Weights of a small mixture-of-experts language model, trained from scratch on English Wikipedia.
Size: 10 layers, 66.8M parameters.
Experts: 24 experts in each of 5 layers, 1 pick a token.
Training: a variant of Adam for the experts, 281M tokens, 2586 steps.
Below are experts of layer 4 (counted from 0) of a mixture-of-experts language model. Rows are named gate (a neuron's input weights, with its number), up (a neuron's input weights, with its number), down (a neuron's output weights, with its number) and show model dimensions 96-191. Each number is 200 + 40 x the weight over its row's rms, rounded and kept within 0 to 999.
Before each expert's rows: a language model's description of what the expert responds to; "comes before" lists some tokens at least twice as common just after its tokens as in all text. This comes from a sample of Wikipedia text that the model never trained on. Tokens count by the router's weight.

# expert 21
Tokens in infobox and biography dates and spans, e.g. "(age 56)", "2016–Present", "Died", spaces before years, and accented letters.
comes before: "1", "2", " ", "3", "4", "6"
gate2,171,256,208,215,150,213,188,258,154,202,209,146,260,184,205,188,197,182,225,180,215,201,207,267,188,210,250,162,120,318,221,154,174,180,202,290,180,202,202,179,210,146,269,201,199,293,260,113,197,143,170,199,185,211,189,212,232,213,250,232,215,198,172,247,153,120,138,259,215,287,200,231,180,155,174,207,210,263,214,145,154,264,176,229,192,270,234,283,235,207,256,172,226,210,219,247
up2,167,170,205,240,228,244,218,174,213,151,183,243,214,214,157,228,233,154,232,221,161,260,58,178,176,167,184,201,180,211,234,234,123,298,216,269,275,179,116,180,223,242,195,233,132,161,172,185,172,239,189,190,200,276,164,188,187,187,201,184,158,184,73,123,191,250,304,141,210,128,180,190,196,222,199,186,180,134,180,261,200,158,205,172,194,213,161,154,171,173,204,211,224,197,167,238
down2,180,236,251,130,212,218,103,196,228,208,199,223,206,127,218,173,177,201,253,194,187,224,173,190,212,214,150,241,208,230,125,223,143,183,237,101,183,201,176,206,254,216,193,153,261,175,242,215,199,184,236,207,158,237,206,202,195,223,201,241,200,233,179,176,234,216,211,111,292,178,262,176,154,129,188,194,142,210,190,195,264,143,248,229,248,221,202,246,236,187,138,218,206,198,115,164

# expert 19
Suffixes closing Latin taxonomic names and technical words, e.g. -idae, -us, -ically, -ly, -ation, in species lists and science text.
comes before: ",", " and", "\n", ".", " of", " in"
gate0,223,230,164,207,186,181,184,293,221,177,143,217,174,276,188,252,228,237,164,205,232,153,259,206,126,210,233,172,126,190,173,178,135,159,222,292,230,182,180,202,224,158,177,210,178,157,216,173,218,228,296,211,188,247,157,170,208,230,131,191,159,213,178,186,250,184,187,209,150,140,202,178,215,141,234,146,320,243,197,188,220,164,204,207,150,261,205,124,220,125,170,222,168,198,234,240
up0,118,214,222,268,209,228,176,266,151,193,208,162,176,195,66,246,201,126,262,179,228,208,199,250,212,47,154,187,199,187,200,252,180,228,176,132,201,180,232,232,161,210,187,148,198,137,197,236,188,158,119,215,212,205,261,206,223,187,167,269,235,129,182,177,254,239,113,184,169,224,207,200,185,237,210,131,184,208,246,214,152,168,188,224,280,141,204,276,137,286,183,162,228,237,181,163
down0,157,220,224,132,225,232,217,263,221,202,130,207,168,185,186,208,279,229,223,192,176,186,179,173,191,244,145,152,192,246,228,216,195,271,214,303,214,143,163,155,135,205,234,187,175,264,169,199,214,139,167,258,226,120,232,186,217,198,218,125,202,196,290,128,172,195,257,217,262,241,185,239,149,220,223,256,207,144,237,193,198,218,192,232,224,207,178,215,202,93,144,256,213,204,141,192

# expert 10
Commas, "and", "or", "but" and closing "),", which join list items or clauses in running prose.
comes before: " and", " the", " which", " but", " a", " he"
gate0,225,171,190,200,221,144,102,189,155,210,306,141,229,207,162,243,195,225,174,129,235,248,160,255,288,215,248,152,158,165,188,162,217,166,159,212,228,219,203,173,177,207,194,213,315,170,187,230,239,163,185,207,146,171,224,212,128,204,262,217,217,230,242,248,198,249,240,179,233,154,259,216,193,182,123,200,192,199,224,212,193,148,254,140,109,149,155,156,200,189,217,234,189,192,151,218
up0,223,181,191,168,184,188,164,149,197,186,148,185,221,221,131,250,214,187,182,200,191,241,118,214,278,233,180,196,192,235,210,163,258,244,191,195,220,172,289,175,171,219,278,241,244,192,136,230,195,234,163,211,218,180,199,146,205,172,250,205,182,230,273,204,202,218,229,207,178,193,311,178,172,183,198,189,147,242,277,199,168,182,213,220,214,159,166,143,186,178,219,226,168,266,210,202
down0,165,156,153,209,113,215,185,229,129,203,212,141,208,252,254,173,196,242,141,267,172,218,226,253,169,169,222,220,208,327,189,148,202,248,247,160,206,197,168,255,212,155,190,107,185,179,205,175,178,158,199,168,213,198,168,252,187,176,245,249,280,181,220,180,145,210,99,234,161,218,225,230,216,200,234,229,214,178,140,224,176,261,178,151,152,194,135,199,201,225,202,232,236,241,240,210

# expert 0
Prepositions and conjunctions right after a verb or verbal noun, such as from, to, between, when, e.g. "away from", "repairing connective".
comes before: " the", " a", " his", " their", " its", " he"
gate0,270,215,159,211,196,219,216,254,206,182,258,201,219,164,147,198,324,260,193,215,184,202,259,231,229,290,250,142,199,211,171,157,126,214,194,230,161,245,231,111,182,257,225,182,214,229,227,243,255,219,142,202,218,183,289,218,205,211,198,246,140,236,246,197,191,151,185,192,230,207,155,145,232,183,226,240,188,151,241,212,222,125,195,147,243,211,187,207,159,163,228,104,160,182,318,219
up0,134,176,240,171,161,212,248,192,259,226,199,139,203,144,151,228,187,171,242,236,256,187,267,215,212,211,136,199,190,191,220,169,175,279,131,263,215,200,233,191,262,216,251,255,198,222,182,189,146,183,163,195,185,276,163,193,242,139,244,186,186,203,194,167,236,156,225,122,174,213,211,188,227,201,269,217,183,201,185,192,278,207,201,194,215,229,203,205,257,130,161,101,207,181,99,189
down0,226,214,226,156,192,163,162,227,261,174,114,125,189,215,308,271,251,234,178,128,181,247,162,196,279,182,204,183,191,227,165,232,266,249,196,208,221,179,213,168,222,131,218,91,184,174,184,202,214,227,232,197,211,151,192,173,201,199,254,249,255,140,199,189,207,218,191,140,147,254,172,247,233,207,171,210,170,218,216,278,235,200,253,146,272,191,155,236,170,154,168,223,170,203,226,251

# expert 3
The space or pipe opening a table cell before a number, often years, times or measurements, e.g. "| 2019", "| 3:44", also month names.
comes before: " ", "1", "2", "3", "9", "4"
gate2,185,194,219,108,156,156,202,153,226,237,171,220,221,191,156,171,247,281,204,282,245,251,172,197,270,250,232,186,197,256,254,108,243,180,193,184,234,249,284,212,238,209,280,227,224,155,236,191,134,201,234,286,227,125,130,171,245,247,276,166,224,193,221,164,191,196,226,164,231,214,144,208,199,191,207,270,204,162,183,203,186,164,174,225,227,329,220,124,176,179,192,185,170,178,283,170
up2,198,225,237,201,164,213,170,178,240,185,205,186,146,197,236,218,151,143,174,212,220,200,340,144,247,192,190,193,120,153,173,156,229,235,221,265,215,233,209,151,247,148,162,153,226,171,217,227,148,143,199,216,218,188,225,213,205,245,236,230,203,221,172,217,213,150,203,196,245,214,243,195,192,173,140,209,177,152,201,210,251,112,157,191,193,218,243,141,204,185,176,141,243,195,140,279
down2,262,155,154,148,213,186,144,197,225,237,194,214,194,213,171,150,209,96,199,230,203,267,184,238,120,244,204,226,209,230,187,184,211,261,214,178,199,160,232,199,162,169,156,126,161,188,232,183,228,231,209,207,225,194,214,211,174,142,182,257,197,195,168,121,194,223,178,188,305,167,252,225,186,98,171,162,229,199,131,215,132,198,182,235,199,210,206,232,178,173,190,228,136,256,217,87

# expert 18
Role nouns and career verbs after "he was"/"she was" in biographies, such as part, member, director, footballer, playing.
comes before: " of", " in", " a", "ing", " to", " for"
gate2,195,215,184,229,203,227,142,233,255,227,222,188,187,168,158,236,235,183,261,163,200,204,221,140,223,243,238,166,287,179,171,147,189,274,237,302,172,256,155,223,206,186,172,264,210,137,212,217,165,218,223,216,219,250,242,106,148,188,205,175,229,144,174,176,186,236,240,237,193,202,205,238,191,197,99,224,210,248,198,200,149,221,206,277,206,207,149,230,138,121,277,182,210,170,214,175
up2,183,217,197,235,251,202,188,202,258,216,177,197,196,151,194,290,278,249,242,227,256,208,272,160,271,280,234,235,253,194,216,176,214,167,199,235,201,196,150,218,212,192,232,260,230,185,204,207,236,143,162,185,237,193,198,172,198,213,252,203,156,213,172,203,238,149,255,231,200,214,160,259,249,202,193,168,196,247,237,170,113,243,202,212,265,212,142,280,220,153,223,183,191,170,183,186
down2,148,166,137,169,203,183,262,147,180,201,241,239,237,166,161,178,183,200,270,215,247,159,206,190,190,181,205,226,269,180,243,83,249,100,201,264,139,184,204,233,257,154,191,176,216,199,190,211,238,256,171,151,262,218,196,186,213,220,176,155,262,240,130,231,209,175,254,184,159,202,150,185,147,214,247,203,168,237,190,208,136,203,245,177,200,293,210,182,186,132,158,205,196,243,185,97

# expert 14
"of", "in", "for" inside titles, offices and institution names, such as King of Bohemia, Dean of Westminster, plus Saint, Sir, New.
comes before: " the", " his", " a", " York", "a", " New"
gate0,200,63,180,187,164,172,217,166,124,228,193,210,127,193,223,198,128,213,191,275,220,292,240,258,190,246,234,192,179,216,218,155,269,168,204,202,233,176,196,143,270,202,191,202,140,143,205,158,167,247,221,232,199,249,239,256,223,177,207,233,216,158,240,141,242,209,215,184,177,239,212,180,195,174,190,179,213,153,156,247,177,210,252,257,219,188,211,169,171,280,137,170,233,233,219,248
up0,162,203,158,255,150,154,149,220,192,216,209,279,237,197,194,123,256,222,189,153,189,204,267,234,186,204,169,240,124,209,263,160,171,148,172,209,237,226,210,186,240,219,203,212,183,189,75,219,194,269,147,264,163,182,225,184,163,184,232,143,129,199,200,189,215,151,197,152,244,116,222,207,205,214,214,169,243,168,176,232,193,181,238,214,176,225,214,229,169,245,253,275,176,265,246,202
down0,263,189,189,185,157,197,263,173,167,209,254,117,162,179,203,245,158,251,138,154,257,177,198,208,290,130,227,112,248,239,215,145,171,264,186,119,240,168,184,146,248,220,204,262,264,132,230,190,203,175,146,314,153,162,148,166,237,200,154,221,201,239,155,169,237,175,193,134,189,259,163,255,251,242,220,230,221,194,218,224,110,195,180,213,200,254,230,163,245,252,177,220,237,246,175,270

# expert 22
Bare spaces before numbers, table cell values like Yes, Nominated, percentages, and pieces of Thai or Devanagari script.
comes before: " |", " |\n", "1", ";", "2", "3"
gate2,251,189,186,173,278,166,237,161,225,153,183,229,217,217,266,258,192,152,204,221,180,265,191,181,145,193,227,192,294,166,188,231,172,225,173,196,199,202,166,233,201,230,135,253,210,194,220,144,278,155,263,147,188,143,197,175,273,206,181,264,116,243,265,224,207,259,182,181,240,215,233,256,214,197,196,180,170,198,201,207,210,143,247,158,235,205,179,222,236,227,172,257,234,284,216,190
up2,220,194,180,121,165,245,273,210,165,239,175,238,245,214,182,208,248,150,237,184,286,192,239,206,177,190,252,211,246,174,243,193,189,270,184,171,213,160,229,232,193,169,257,194,179,201,159,187,200,196,176,160,235,168,223,291,207,156,154,162,213,198,186,196,186,208,290,184,220,180,167,235,176,200,176,182,235,249,208,223,145,254,207,211,152,160,173,301,184,166,200,165,223,148,192,171
down2,230,187,242,167,225,165,193,135,267,204,242,183,192,206,220,261,225,165,153,140,256,170,113,222,258,216,174,177,195,204,174,261,278,233,159,190,187,218,231,216,185,224,186,225,168,238,218,165,240,198,191,143,110,269,227,229,186,201,192,237,208,287,135,222,217,238,225,192,209,166,223,160,138,199,179,227,203,192,176,250,212,192,237,215,215,189,239,155,152,220,195,174,228,163,172,197